Weights of a small mixture-of-experts language model, trained from scratch on English Wikipedia.
Experts: 16 experts in each of 11 layers, 96 SwiGLU neurons an expert.
Below are experts of layer 6 (counted from 0) of a mixture-of-experts language model. Rows are named router (the router's row for the expert), gate (a neuron's input weights, with its number), up (a neuron's input weights, with its number) and show model dimensions 0-127. Each number is 128 + 32 x the weight over its row's rms, rounded and kept within 0 to 255.
After each expert's rows: "comes after" lists some tokens at least twice as common just before its tokens as in all text. This comes from a sample of Wikipedia text that the model never trained on. Tokens count by the router's weight.

# expert 14
router [151 147 191 174 140 171 138 133 109 189 170 147 119  67 123 132  97 149 154  88  87 194 151 122 136 180  87 115 102 144  89 126 113 124 141  85 116 135 125  80 174  59 131 126 113 169 129 111 128 115 130  78  76 130 115  52  82 145  81 125 168 132 117 160 141 137 128 159 126 204 158 105 137 112 184 103 149 152  85 100 126 150  54 129 138 119 131 173  99 103  95 133 181 121 134 170 174 173 125 118 102 164 105 141 148 115 100 110  99  74 150 164 128  73 189 123 112 103 103 167 125 116 195 123  89 124 114 108]
gate10 [118 142 175 118 113 141 177 108 156 167 111  94  90 189 111 101 164 100 153 166 118 103  91 146 180  77 136  77 141 162 140 113 102 136 126 109 168 120 155 143 123  64 121 100  99 119 113 165 126 180  92 143  85  73 102 154 165 156 110 126 173 149 162 145 100  84 162 152 142 139 175 140 112 125  91  93 135 129 108 114 185 127 136 115 170 113 102 143 124 164 160 151 127 150 173 118 143  77 138 130 115  54  71 148  65  67 103 128 181 165  96 119  71 121 103 183 129 212 154 131 123  64 109  83 106 149 152 116]
up10 [128 107 112  81 151  59  63 185 126 170 158  99 193 107 155 136 153 117 143 137 162  94 108  95 104 129 139 170 120 157 136 145 107 113 124 184 103 175 153 144 114 185 170 113 163 119 149 149 128 172 112 143 121 159 123 116 157 119 154 113 118 143 135 148 156  93  45 177 121  38 106 134 156 154 138 129 160  77 119 138 132 101 160 177 166  92  90  56 157 112 132  50  76 170 192  95 144 166 128 145 156 156 109 108 130 142 171 129 140  84 141 110 170  96 174 146 112 145 131 108 170 151 134 110  79 132 130 152]
gate11 [166 127 108 111 121  96 116 129 145 131 101  77 126  67 175  70 144 128 175 119 105 154  81 151 146 150  68 130  98 135 134  87  74  89 126 116 157  93 115 151 197 163 114 151  81 122 114 195 121 166 139 192 110 123 191 118 143 166 148  96 133 119 139 102 122  92 109 151 121 154 142 150 145 110  91 162 129 132 137  95 184 144  90 128 105 158 153 181 128 119 110 212 143 102  89  19 128 134 121 147 141 139 163 143  87  89 104 151  92  86  79 122 171 107 191 149  98 129  99 146 169 182 128 119 146 139 103 115]
up11 [ 72 140 104 137 139 100 120 125 125 142 149 139  76 129  50 155 128 133 133 192 161 124  94 111 104 136 127 113  91 142 162 161 113 110 124 203 100 129 112 133  95 145 172 106  94 106 119  83 100 116  92  55 102 222  98 140 154 131 114  88  98 172 153 140 144  98 203 112 144 141  98 187 160 170  93  95 124 122 148  71 108  81 115 154 163 170 128  74 172 146 151  93 191  99  90 131 166  98 152 131 166 126 104 107 103 152 136 108 144  83  84 104 130 120 127 152 163  96 130  63 131 131 131 125  74  83 147  98]
gate12 [115 182 114 217 120 134 185 150 114 163 116 160 129  84 137 156 186 102 181  81 109 117 138 144 122 178 159 179 125 142 162 128  90  87 140 105 107 161 161 120 117  89 104 108 125 109 174 133 127 101 144 157 119 167 132  90  66  69 189 128 164 119 126 161 153 132 159 173 149 142  96 130 171 145 134 176 122 143  41  71 155  96  75 138 135 129  35 135 113 102  80 120 117 124 109 151 175 161 120 121 139 176 124 156 175 159 120 141 102 150 157 151 151 118 105 145 146 171 129 160 194 155 108 105 142 125 158 137]
up12 [128 151 174  89 135 128 127  73 164 124  70 159 156 186 121 165  86 122 158  73 118 123 149 108 142  95 127  91 103  99 167 185 166  67 165 106 138 144  53  98 166 117 111 116  84 166 118 140  66  83  76 113 142  70 128 101 121 119 132 108 170 116 100  89 115 177 150 162 144 120  98 160 101 114 170 115 148  70  90 127 117  88 136 125  98  79 109 128 120 128 179 117 178 131 129 145 150 135 101 145 196 130  83  83 165 185 119 182 145 138 126 170  90 120 129 131  94 163 125 213 125 156 134 126 167 107 134 123]
gate13 [ 95 192 146  64 106 136  75 140 150 106 153 135 143 135 106 149  86 123 107 113 125 186 145 113 108 203 117 106  71 125  79 132  95  99 167 130  64  68 150 186 104 108 104 165 128 172  85 153 125 133 174 147 125 109 103  59  88 145 126 119  92 149 179 139 164 138  93 138 115 118 164 160 132 152 145 110 109 124 153 111 117  87 107 129 124 137 100 139 142 161  61 136 132 123 129 176  82 120 133 168 141 142  71 144 165 119 201  88 167 120 147  72 159 125 129 190 121 129  73 155 122 179 169 147 113 147 191  91]
up13 [ 94 159 191 134 182 108  77  88 150 160 180 112 135  56 154  91 122 110 105 121 108 158 135 138 110 119 119 169  96 171 113 126  99 162  81 169 157 140  97 174 113 137 135 193 168  85 108 157 175 133 107 143 146 164  92 127 115 185  52 161 151 116 130 155  81 152  79 116  98 126 115  79 158 132 122 109 111 122 121 187  93 104 145 139  77  95  93 103  44 141 145  83 165 130 115 135 111  99 140 142 113 163  83 161 152 145 135  74  76 167 117 119  61 119 110  98  76 163 122 120 147 140 109 120 126 178 166 125]
comes after: "\n", ")", " 0", " =", " —", "%"

# expert 1
router [159 100 146 149  99 151 162 137 102 136 158 149 110 109  88 145 166 135 118 101 117 165 115 158 163 184 102 119 133 135 154  99 133 153 146  67 102 110 133  83 128 106 151 123 100 100 162 124 100  95  81  81  99 135 129 130 133  94  87 134 129 132 128 110 161 115 119 178 116  99 143  42 128  87 140  71  98 135 208  25  94 134 136 160  74 103 185 105 105 100 167 129 137 105 139 145 125 131 144  72  82 129 118  94 135 126 137 144 144  92 125 170 117 101 163 197 135 148 195 203 173 115 195 123 124  70 111 106]
gate10 [100 146 119 152  94 166 148 184 135 141 157 183 122 170  80 223 154 116  97  70 182 123  96  94 148 128 131 162 139 160 118 147 125 124 131 128 156  89 106 127 156 114 124 143 129 122 175  98  98  64 174 120 122 112 159  93  78 131 132  66 137 105 139 108 107 158 153  89 118 116 101 151 138  93 133 135 126  90 156  93  75 139 141 109  71  60 140 148  99 165 160 122 130 155 122 124  93 141 198 164  94  67  54 142 111 135  78 164 112 103 104 135 139 110  61  87 102 200 116 171 130 138  80  88 144 134 125 127]
up10 [ 44 160 110  69  78 101 102 150  93  81 118  91 138 133 115 125  78 108 156  64 126 112 125 107 160 110 117 171  83 136 122  95  81 118 126  78 146 119 127  99 140 172 140 179 147 118  81  65 131 154 109 140 138 175 186 133 121 125 103 140 121 132 146 148 115 123 120  74 127 133  92  98 136 146 149  68  91 147  69 107 137 196 132 138 161 163 111 149 128 127  96 123  70 105 130 113 180 100 116 192 143 157 146 141 135 105 112 160 126  87 119 152 221 171  97 132 128 135 188 111 122 172 142 182  84 159 131 183]
gate11 [ 92 112 139 174  75 128 136 142 163 123 129 104  72 126 115 129 137 135  81  92  77 157 118 165 149 113  81 107 155 125  90  91  60 206 134 169 149 148 127 169 161 152 157 157  92 107 115 185  69 182 144 128 143 118 112 111 106  66 157 108 148 130 155 109 159 113 109 154 104  83 153 156 170 132 106  85 141 132  80 141 145  99 133 133  93 133 134  88  83 144 167 128 103 110  96 150 127  74 161  89 160 135  86  79 125 101 114  91 125 101  84 106 129 152 120 150 163 166 145 175 112 195 200  94 142 146 101  42]
up11 [171 176  87  85 175 131 112 114  98 117 122  45 118 122  69 132  86 141 150 131 103  95 187 113 137 183 152  94 114 173  91 144 137 110 109 125  98 149 148  80 103  82 126 130 134 122 179  68 125 128 163  74 128 137 131  88 102 122 145 116 194  72 119 103 159 105 199 133 125 146 116 150 132 111 145 166 108 105 198 128 137 115 157 111 125 123 126 171  86 135 127  91 176 103 103 104 102 168 199 141 153 107 186 128 156  78 142 101  96 162 170 180  81 109  57 143  94 106 181  99 113 114 148 127 117 123 143 145]
gate12 [105 153 147 102  78 144 114 101  91  85 158 159 146 113 101  43 151 108 109 126 152  74 145 153 123  84 130 133 131  54 147 152 136  63 128 131  99  57 118 210 114 114 107  59 230 135 126 128  87  86 112 159 136 138 159 111 123 148 125 152 144 149 141 166 132  92 156 116 141 168 157  89 150  88 104 119 157 145  93 128  89  75 124 209 150 117 185 109 101 114 181 175 119 144 168 183 112 143  93 119  79  96 148 148 144 126 126 114 132 145 140 111 156 128 160 108 167 146 131 155 145  95 157 125 186 121 119 124]
up12 [161  94 135 154 108 138 104 147 136 164 149 134 111 136 142 122 126 199 170 174 100 103 146 146 131 135  82 168 163 147 167 191  99 177 165 164 105 129 147 151 166 168 140 117 106  94  84 139 111 155 120  81 130 106 142 106 152 111  73 150  70 146 135 161 164 110 100  91 109 162 106 176  70 125  93 103 139  93 123  93 208 134 113 139 120 154 111 140 149 169 152  58 148 120 120  68 160 125 126 177 154 141 133 172 183  65 183 104 139 143 129  98  82 173 103  59  92 102 110 159 162 119 122 112 102 194  87 130]
gate13 [108 106 120 124 165 127 137 117 161 106 188 175 110 158 104 119 146  83 106 105  94 155  81 139 115 131 113 138 176 197 157 127 114  76 115 121 123  77 135 127 166 178 116 169 104 136 151 100 147 139 105 149 103 141 120  78 144 128 142 106 187 135 122 114 123  73  97 136  83 157 199 100 125 164 142  75 144 165  78  94 135 186  87 109  45 157 115  58 152 137 138  72 148 115 124 139  65 111 178 119 131 104 133 102 159 100 131 114 151 183 173  98 139 140  68 122  82 119 144 122 135 113 204 170 152 182 123 158]
up13 [132 151 118  99 150 124 119 123  65  66  90 113  78 129 119 127  97 177 170 134 158 152 132 145 103 102 106 119 144  81 110 136  97 112 137  86 151  97 139 101 128 173 166 150 125 104 125  93 138 136  79 182 122 133 164 111  60 159 127 208 125 147 138 119 109 147 114 151 161 110 198 105 109  70  89 152 101  79 174 133 113 145 147 154 155 173 135  94 114 173  85 121 186 140 154 103 176 137 186 146 135 151 170 138  79 150 105 155 145 112 163 149  47 105 130 158 106  94 177 167 125 101 175  94 162 188 185 140]
comes after: " |", " the", " a", " and", " was", " his"

# expert 4
router [166  94 167 183 157 152 106 140  91 122 160 151 139 118 159 153 155 179 193  77 114 147  75 145 165 151  49 108 136 100 183 139  50 135 137 133 108  95 116  62 130 125 169 110 148 127 157  90  77 158  91  59 135 160  37 128  98 120 132 137 162 111 114 107 161 131 118 108  80 145 166 158 120 146 127 102 106 193  93  89 125  93 124 149 133 116 183 164 123  85 138  85 107 151 139 182 128 134 139 136 142  79  91  99 123 179 152 143 131 121 129 158 167  86 173 144 141 122 134 142 106 154 136  85  95  79 150 136]
gate11 [151  91 166 167  98 155 139 101 140 125 137 131 181 163  90 131 155 124  68 123  88 133 112 172 149 116 172 119 102  94  29  83  85 108 156 143 108 120 124 145  94 123  77 130  90 141 119 103 144  96 141 163 119  93 112 178 116 143  96 140 120 101 151 184 144 178 105  67 170 104 113  72 188 160 184 144 140  91 135 113 139  97 165 107 102 129 122  96  89 168 146 143 128 114 140 135 169  66 144 167  81  80 121  93  86 154 113  87 159 122 171 118 109 127  76 104  66 162 127 109 163  78 164 153 150  84 108  86]
up11 [144 118 173 160 146  96 125 135 146 100 130 103 152 116 111  68 125 112 124 215 126  95  96  92 104 147 140 115  99 106  80  98  60 146 132 160 137 156 118 147  97 158 138  70  93 114  55 140 157  97 116  91 137 146 115 184 203 103 154 137  99 133 100 143 109 133 143 119 136  88  91 141 145 153 196 167 153 149 152 117 125  81 109 121 150  87 110 137 103 134 141 136 146 114 123 136 111 104  26  74 174 130  89 113 123 211 174  98 177 119  80 135 127  94 151  78  76 170 114 118 128 152 126 110 188 108 124 164]
gate12 [173 128 110 171 105 136 186 148 107 159 170 154  79 114 173 139 164 137 123 163 133 122 121 136 106 153 148 136 117 118 161 150  54 118 123 107 112 100 120 125 146 116 144  77 144 119 174 159 144 176 143 175 171 167 151 140 111 124  86 109 126 163  75 170 123  93 136  83 140 107 158  74 168 129  83 141 177 121 106 137 177 146 175 144 134 201 190 131 121  69 122 115 162 116  59 162 115  83  95 117  86 151 126 129 116  80 189  75 154 169 139 131 152 120  90 173 129  95 121 141 173 108  42 155 145 123 162  82]
up12 [135 103 135 147 145 159  97  77 216 161 114 138 138 133 131 124 116 115 152 112 103 125 115  43  82  89 114 113 172 138 110 184 129 163 196 132 127 129 180 109 114 144 102 151 138 165 179  89 124  98 124  91  93  92 145 105  92 147 133 191 184 143 151 121  98 100 179 139 127 140  50 139 137 184 120  84 150 176 113  83 125 135 128 155  86 124 109 137 134  88 106 123 181 163 107 173 194 118 110 163 104 141  97  78 118 138 151 156  86 111 141 155 130 194  82 190 181  97 144 152 144 125 153 174 136 114 115 133]
gate13 [141  54 133 119 137 125 133 146 138  30 103 122 150 146 137 168 104  92 173 127 128  98 161 138  85 122 141  87 103 118  75 164 141 170 113 149 173 142 104 125 192 164 149  89 138 166 149  72 152 141 109 141 121 124 117 121  89 132 159 107 171 136 113 160 156 149 137  59 162 147 145  80 106 120 125 163 107 168 167  94 143 112 163  88 128  71 133 115 105 126 131  71 128 120 128  82 160 125  64 117  96  62 143 143 163 138  75  89 115 137 174 111 176 181 149 128 150 155  37 116 111 139 161 150 117 165 173 177]
up13 [193 104 137 107 184 146 123 116 153  83 106 190 144 162 132 188 122 141 116 121 171  89 120  93  76 190 141 104 124  86 113 112 153 127 110 118 154 134  90 153 144 172 113 105 116 163 150 129 158 168 118 121 198  96 113  93  99  82 196 124 153  98 116 165  93 185 120 137 125 185 119 115 135 162 149 101  60 140 194 119 173 131 141 103 104 110 140 166 100 163 124 125 160 134 124 110 140  83  89 110 182 154 147 134 110 154 133  70 147 126 184 122 179 142 166 166 214 158 158 119 130 118 125 184 140  88 167 142]
gate14 [138 168 146 167 132 175  99 116  99  72  78  70 130 128 126  82 125 126 203 151 138  87 114 130 118 115  97  92 126 132  98 149 145 143 100 107 112 117  89  97 139  98 102 136 126 136 123 101  71 134  81 107  70  72  86  83 107 170 214  83 124 161 106  78 102 195 112 144 149 131 111 145 123 126  90 140 183 118  90 114 144 101 118  89 185 137 152 170 145 115 139 116 152  55 126 127  96  94 138 120 137 105 120 129 107 128  83 119 152 137 178  84 134 120 137 118 117 154 143 131  98 117 151 144 155  24 203 175]
up14 [131 149  95 164  89 168  82  88 124 132 108 156 135 179 133 183 122  99 116 149 128 158  76  80 209 110 156 119 180 119  97 129  88 108 119  76 159 130 137 151 186 124  71 137 114 130 109 127 181 159 111 167 162 133 136  93 102 119 150 194  93 172 149 111 138 162 130 100 113 132 131 185 119 130 141 147 161 107 135 174 136  90 128  97 160 180 165  54 138 143 154 100  97 108 125 116 147 125 126 114 154 114 112  61 108  94 102 102 156  98 140 113  77 183 118 109 105 153 106 140  83 156 158 147  87  41 168 194]
comes after: "\n", "s", "ed", "ation", "ing", "\""

# expert 8
router [169 141 127 154 129 193  93 139 121 123 140 162 146  85 105 138 143 176 178  72 134 160  72 192 117 153 129  89 105 105 133 109 128 168 110  64 113  81 143 145 150 153 143 107 134 150 155  87 150  90  88  93  81 221 118  51 115 164 115 172 191 148 116 132 135 132  87 142 139 151 109  98 152 131  90 111 160 139 176 104 136 208  78 151 139 116 176 142 144 123 126 145 178  67 157 187 143 125 173  80 162 122  85  52 142 108 141 126 106 104 141 116 146 156 122 153 144 140 130 132  90 109 144 103  98 103 138 121]
gate9 [133 192 148 136 137  70 109 102 136 119 149 153 100 135 138  87  89 206  82 178 134 154 108 161 174 146 107  99 110 120 147 127 115  81 158  94 105 192 122 155 148 148 154  69 125 158 159 130  96 135 187 118 108 107 113 127 140 154 139 123 119 178 125  74 144 143 108 101 159 121 147 170  72 112 108 132  88 182 132 147 195 184 154  84 107  67 105  84 104 128 166 121 143  97 133 117 157  89 129  66 125  92  81  95 170 140 192 122  90 136 153 134  97 173  66  80 111 171 120 100 121 187 100 150 137 128 117 103]
up9 [119  51  56  33 173  86  94 168 160 127  93 111 104 105 132 109  98 134 137 160 119 110  86 152 133 116 123 119 157 129 144  75 115  55 113 139  98 126 136 101 131 127 130 172 145 147 138 147  98 169 106 184 149 168  70 178 137 160 160  78 201 169 141 108 122 118 177 144 137 106 109 143  80 105 184 129 103  98 157 161 124 111 132 164 159 113  96 155  92 193 134  97 115 101  95 129  91  89 196 123 157  98 146 105  92 141 143 135  62 138 160 146 128  90 120 135 151 118  90 174 120  97 141 156 112 131 139 178]
gate10 [141  86 164 103 156 106 126 143  73  94  71 149 133  94 123 121 174 190 145 139 101  51 178 149 119  81 144 116  68  31 127 138  81 152 125 146 116 178 137 116 144 121 203  83 155 200 134 111 127 139 133 127 137 156 147 138 114 171 117 149  93 143  86 139 113  71 115 140 148 166 132  95 117 101 117 152 129 160 167 111 140 144  84 161 154  96 133 197 103 128  89 161 122 128  75 100 174 134 107  97 184  95 157 160 171 141 152 145 125 102  36 107 110 148 148 118 142 118 114 106 116 131 179 132 116 123  79 125]
up10 [119 154 155  48  80 125 115  92 115 196 122 150 103 165 173 153 136 131 144 166 129  82 108 162 109 142 120  94 125 148 156 175  94 138 133  99 142 122  96 101 172 109 167  97 119 147  84 159  91 178 146 141 102 136 195  79 153 131 147 188 162  90 100 193 157 167 157 132 115 164 145 100 135 139 143 157 176 128  97 122 133 153 143 146 146 140 131 163 127 152  84 125 208 143 169 139 167 151 134 157 167 131 206 126 121 126 124 172  97  65 132  73 200  99 158 165 137  93 120  88  67 145 123 170 141 144 116 140]
gate11 [129 152 181  70 160  53 101 103 113 107 141 150  83 134 164  75 123  78 154 114  85 127 134 152 118 123 124 123 129 165 183 152 130 178 124 142 115 162 153 143 157 118  76  58 120 111 159  86 116 117  98 158 155 150 156  99 107 145 127 114 124 125  75  59 187 171 121 159 140 150 119 123 187 102 109 140 182 148  94 155 117 176  97 104  67  61 162 123 164 169 123  87 140 118 136  83  93 121 132  79  87  84  94 116 137  97 134 142 172 110 162  79  81 176 149 163 148 142 112 152 170 151 125 122 122  94 152 183]
up11 [154 114  93 138 131  79 162 125 163 139 180  82 160 175 105 150  97 151 173 203 156 145 121  95 152 167  89 203 180 153 147 172 103 178 170 119 190 174 145 102 162 111 148 133 114 140  92  99 119  79 164 138 107 151 119 165 105  91 127 169 207 171 136  78 140 173 138 159 143 131 144 135 130  89 134 191 130 174  89 173  96  86 157 164  97 132 132 111 113 102 140 152 111 160 119 121 106 137 187  87 126  91 118 141  85 123 141 126 138 124 156 171 144 144 119 202  97  86 102 101 103 180 127 107  93 131 126 142]
gate12 [146 152 103 163 152 161 132 145 153  96 114 134 102 137 132  72  95 199 180 107 124 147  96 175 113 114 163 138 147 141 162 130 139 109  89 126  76 102 208 102 125 109 111  92 144 129 162 152 117  72  63 104 110 134 131 106 154 136 115  84 116 117 139  98 117 100 120 186  84 124 110 166 166 124 141 138  91  90 167 129 197 140 117  82 138 139 135  79 133 123  84 133  98  95 148 122 122  66 129 165  81  89  97  65 146 109 105  79  95 103 100 170 102 111 156  79  72  80  59 130 123 168 135 175  86 178 151 168]
up12 [149 134 143 165 146 106 111 187 183 115 139 156 104 130 159 122 101 110 132 182 137  67  99  55 103 125 133 141 123 121 137 152 158  85  89  72  87 172 160 147 166 141 157 146 101 172 175 213  86 112 147  73 157 150 108 117 108 145 146 112 136 162 128 188 145 115 140 184 139  80 101 156 156 146  90 154  99  96 112 120  80 117  64 118 113 142 147 100  68 169 118 183  98 134 130 116 160 170  95 151 130 125  93 143 174 119 121 171 138 122 152 108 130  37 167  83 155  96  88 120 155 121 117 104 166 125 121  76]
comes after: " |", "-", ",", " (", ":", " the"

# expert 5
router [118 113 130 130  84 118 135 152 127 116 130 159 143 175 166 114 166 203 142 115 124 157  95 171 110 141 158  77 151 105 120 118  99 122  98  95 139 110 154 126 150 120 142  74 141 103 171 113 115 163  99  44  26 134 128 115  87 154  92 160 148 149  87 100 153 151 129 183 129 147 148  94 162 103 151  96 120 190 169 116  76 146  76 114 139  71 121 166 102  75 128 126 154  76 157 135 178 159 118 122 133 122 125 117 195 127 167 118 162 136 100 190 140 162 160 163 105 148 140 153 159 149 152  41  84 109 149 158]
gate10 [141 111  99 170 107 103 106 192 165 113 143 138 156 195 107 126 144 139 103 127  44 177 130 138 171 102 119  95 114 102 159  98 109 126 124  36  64 145 137 138 126 101 121 183  97 112  85 140 135 170 167 157  96 117  95 100 115 101 110 111  86 177 142 166 134 168  68 183 191 128 114 121 128 142 167 142 108  93 153 159 196 144 111 102  57 135 119 185 126  64 168 189  89  75 145 131 136 136 129 123 117 136 122 123 136 151 141 105 152 166  95 132 128 116  67 142 127 137 134 101 144 168 139 128 132 100 163 180]
up10 [ 92  95 122 176 126 113 150 153 185 109 150 113 122 133 132  83 123 142 104  70 161 102  87 105  82 144  80 128 114 191  75  68 134 108  98  99 131 106 136 123 126 139  87  87 175 143  81 150 141  89 133  64 154 154 202 162 130 158 150 130  86 155 111  81 120 141 146 136  63 132 109 194 105 182  96  81 149 185 108  92 113 134 104 156 121 166 109 160 137 150 118  78 144 136 150 162 138  97  93  92 181 166 111  93  93 151  68 162  60  98 173 131  97 183 157 141 130 121 131 126 127 149 155 101 101 108 102 131]
gate11 [146 160 128 107  70 137 146 159 139 111 112 143 124 121 154 130 159 151 150 155 101 197 157 183 109 132 170 172  92 120 179 155  91 147  51 117 184 117 123 154 182  98  77 102  72 149  67 153 133 199 172 109 107 149 139 101 176 125  85 119  98 145 111 135 138 113  78 153 125  92  67  87 133 111 140 120 142 126  97 105 150 118 123 124 109  96 101  74 114 151 169  51 129 165  99 143 109 153 149 104  85 154 101 145  76 118 191 120 101 212 149 142 167 105 177 106 120 147 137  94 138 104 157 113 133  86 140 149]
up11 [161 158 135 145 150 121 160  94 179 159 155 171  97  85 167 193 195 102 167 158  88 114 141  84 116 106 113 128 158 123 148 118 175 126 127  90 144 217 155 119 145 130 137 149 110 118 144 121 115 223 112  90 158 151 165 137 109 165 137 126 100 139  95 166 170 134 128 173 167  77 120 148 113 102 107 127  86 164 109 131 138 138 107 129 162 182 130 138 149 100 115 115 170 103 169 139 120 151 135  91 167 115 178  75 135 132 232 155  76 123  72 114 167  77 136 102 108 106 138 122 173 133  80 115 148  75 108 128]
gate12 [ 88 137 146 168 109  73 109 156 177 172 115  88  89 143 119  88 113 117 143  93  87 133  94 194 129  91 112 126 120 119 129 139 124 167 131 102 139 196 142 186 139  53 122  86  97 124 157 149 170 150 133 119 116 131 122 228  85 151 124 161 158 179 121 129  97 105  82 111 115  95 172 116 200 156 119  76 113  77 150 194 135 137 125 150 162 122 110 119  89 131 105 179 130 119 141 158 200 169 127 116 124 104 165 142 134 132 158 178 164 180 118  72 129 122 121 171 123 112 168 136  80 175 106 106 123  94 141 104]
up12 [124 100 109 135 131 129 183 112 120 131 161 129 161 105 100  92  92 122 126 176 173 133 151 154 127  79 163  90 187  56 136 135 167 139  95 143 160 142 150 138 128  96 145 100  72  96 164 103 136 157 117 169 132  89 185 113 147  89  98  66 110 156  60 162 108 138 136 124 181 136 132 108  83  91  98 133 118 104 175 223  91 106 141 113  76 123 152 196  82 112 118 107 118 114 107 190 118 164 136 119 146 114  92 144  89 131  95 195 119 120 133 143 148  91 185 114 127  78 136 172 182 128 128 136 171 152  79 118]
gate13 [151 124 162  92 165  85  95 177 111 117 112  76 177 147 108  72 167 170 121 140 138  88 110 118  72 139 170 108 154  92 144 136  83  95 187  97 172 132 124 131 125  82 136  95 123 111 131 105  59 135 155 128  96 126 124 101  88 118 130 149 107 148 111 168 128  99 150 155 216 107 165 135 135 113 126 149  99 144 170 164 124 152  91 110 132 130 130 109  70 119 122  64  88  95 127 154  45 163 164  99 158  82 112  92 164  83 124  93 152 115 144 185 128  64 136 137  88 157  97 112 183 157 134  88 181 123 169 100]
up13 [174 128 105 162 173 130  67 139 111 109  97 191 128  80 194 114  91 102 139 176  49 133 135 157 132 104 129 181 146 101 167 137 141 173 132  98 123 152 148 191 166 167  99 143  96 168 121 143  72 147 143 103 134 173 173 174 162 130 198 134 189 118 201 103 144 132 106 183 136 115 140 133 140 124 105 107 142 140 105 122  92 118 143  84 108 160  81 138 117 137 105 137 160 172 109 178 122 140 153 173 150  80 121 155 109 125 121  80 158 141 130 129 111 110 174  81 111 150 155 164  74 132 127 193 187 157 118 109]
comes after: ".", "\n", ")", "==", " 0", "==="

# expert 10
router [176 111 156 152 106 157 153 133 120 153 152 120  85 113 113 157 134 178 118 131  80 159  98 101 175 150 149  89 106 105 156 135  96  80 123  87 108 104 147 139 133 139 134 133 191 157 125  80 103 122 113 114 123 121  51  97 173 126  84 184 141 113 142 138 158 133 125 127  61 140 118 139 142  66 121  89 105 148 151 108 106 176 124 157  84  57 112 129  86 107 118 136 123 112 158 121 153 156 185   7 144  90  90 160 185 138  88 174 134 159 169 144 150 156 154 107 198 129 153  91 120 158 157  98 105  74 148 128]
gate4 [116 150 121 154 157 163 146 135 122 115 142  89  71 176 119 115 140 161 161 110  98 131 140  98 128 180 158 134 159 138 151 153 136 144 148 108 135 171 131 132 171 112 140 134  85 121  79 103 102  83 108  80 118  68 104 139 159 146 128  68 171 113  75 128 105 141 135 185  60 175 198 118  78 103 126 100 140 136 127 127 179 107  91 127 138 100  90  43 139 139 148 140 150 133 170 109  68 169 105  81 108 110 159  93  96 122  58 133  90  80 145 126 110 114  96 115 170 135 150 124 194  71 117 131 136  80  75  65]
up4 [127 166  78 187 144 125 142 107  97 142  75 146 101 151  79 165 122 155 150  89 155  80 114 104 172  92 102 126 156  87 135 129 154 155 119  73 123 173 169 137  91 130 131  91 158 129 135 136 102 147 123 111 137 129  99 128 138 159  33 105 145 156 133  79 152 182 124 134 138 110  91 138 141 113 119 145 142 137 143 161  55  52 107 128 117 160 117 155 135  52  57 155 147 153 118  68 120 111 167 137 122  49  82 143 125 141 186 165  95 171 110 101 205 137 126  96 132 112 105 106  99 134 155  93 162  88 145 149]
gate5 [138 113 176 163  92 100 177 142  92  69 128 112 139 161 146 204 154 155 109 143  90 127 134 141 152 202 135 161 162  81  82 131 132 128  90 106  80 115 133 104 196 132 111  97 122 124 135  87  83 139 148 110 123  84 119  55 145 156 147 132  66  87 161  97  91 126 117 169 133  89 117  83 161 100 140 129 106 134 152 142 129 104  98 111 163 123 126  98 154  95 152  73  72 125 132  72 160 102 208  70 196  90  90 104 138 122 131 163 121 210 106 120 166 139 100 101 135 158  99 156 119 141 153 141  93 122 136 148]
up5 [126 186 131 195 119 150 152 156 123 162 100 127 118 132 148 143 162 159 183 145  76 163 116 117 111  82 155  85 124 141 128 104  56  75 134 103 202 103 115 154  75 119 121 151  71 129 141  94 145 164 186 152  78 100 193 134 125 132 162 127 121  81 114  67 154 167  91  80  73  69 122 163 102 106 105 150 125 101 169 155 180 152 114  92 119 131 105 129 119 136 116 106  98 116 123 147  43  94 148  81 124 138 114 140 155 149 118 153  73 126 110  63 126 155 137 152 116 144 175  96 180 141  82 128 130 126  83 128]
gate6 [122 181 113  83 102 144 120  78 173 109 147 104 140 148 112 149  52 130 141 164 119 130 135 165 173 157 138 110 118 153 107 138  91  91  71 112  69  86 132 116 135 113 156 187 168 127 139 144  88  55 161  81 127 146 128 131  85 151 122 175 134 142  66 138  86 129 113 113 121 136 121 121 120 145 139 131 150 197 111  92  99 117 151 141 118  66 149 158 116  81 170 168  88 187 154 116 193 100 140  60 169 111 130 141 135 136  76  64 135 161 137 161 117 176  73 145  74 153 182 143 156 170 146 124 128 154 113 158]
up6 [109 127 133 143 148 181 124  92  95 137 135 102  79  90 143 147 136 106 126 109 133 144 104 107 132 161 154 156 120 110 143 173 154 136 100 126 169 146 164 146 135 104  93 123 151 115  47 116 163 156  92  64 152 116 162 104 137 140 197  86 157 102 107 141 104 128 129 128 152 117 119  74  72 137 148  67 159 122 160 159 195 174 100 128  90 167  86  70  98 159 106 230 138  91 111  79 101 111 105 160 115 172  94  69 128 134 146 151 159  96 136  93 116 134 118  95  97  92  87 220 116 184 154 137 152 110 128 133]
gate7 [166 171 165  84 130  69  76  99 109 171 114 120 127 130 120 152 126 122 115  58 142  95 134  90 155  93 143 106 146 129 107  97 128 145  81 149 171 107 151 125 123 108 102 136 158 105 180 181 120 113 143 115 117 148 167 180 163 100  89 135 176  77 140 150 155  60 107 170 184  99 110 122 174 119 172  97 131 176 148 127 146 169 159 161 122  69 144 103 220 123  99 177  63 123 129  92 157 175 197 144 134 130  97 144 141 165 105  93 151 115  98 109 120 142 122 171 141 166 141 153 168 119 148  93 136 123  54 106]
up7 [197 174 154 116 173 135 165 124 142 136 175 125  89 145 105  91 131 130 117  54 101 116 114  86 122 109 193  85 147  75 133  94  97 134 106 115 106  85 159 157 100 126 164 165 131 190 120 124 158  97 165 173  78 159  86 150 142 140  73  95 181 103  82 131 135  79 152 147  93  76 123 152 136  82 149  81  93 118 127 129 142 175 165 126  80 126 128 179 148 147  69 128 112  84 145 120  97 120 152 115 178 122 132 143 104  96 110 154 148 199 125 150 120 180 130  83 181 165 171 115 123 152 103 107 143 187  94 144]
comes after: " |", " 19", ";", "|", " 1", " 18"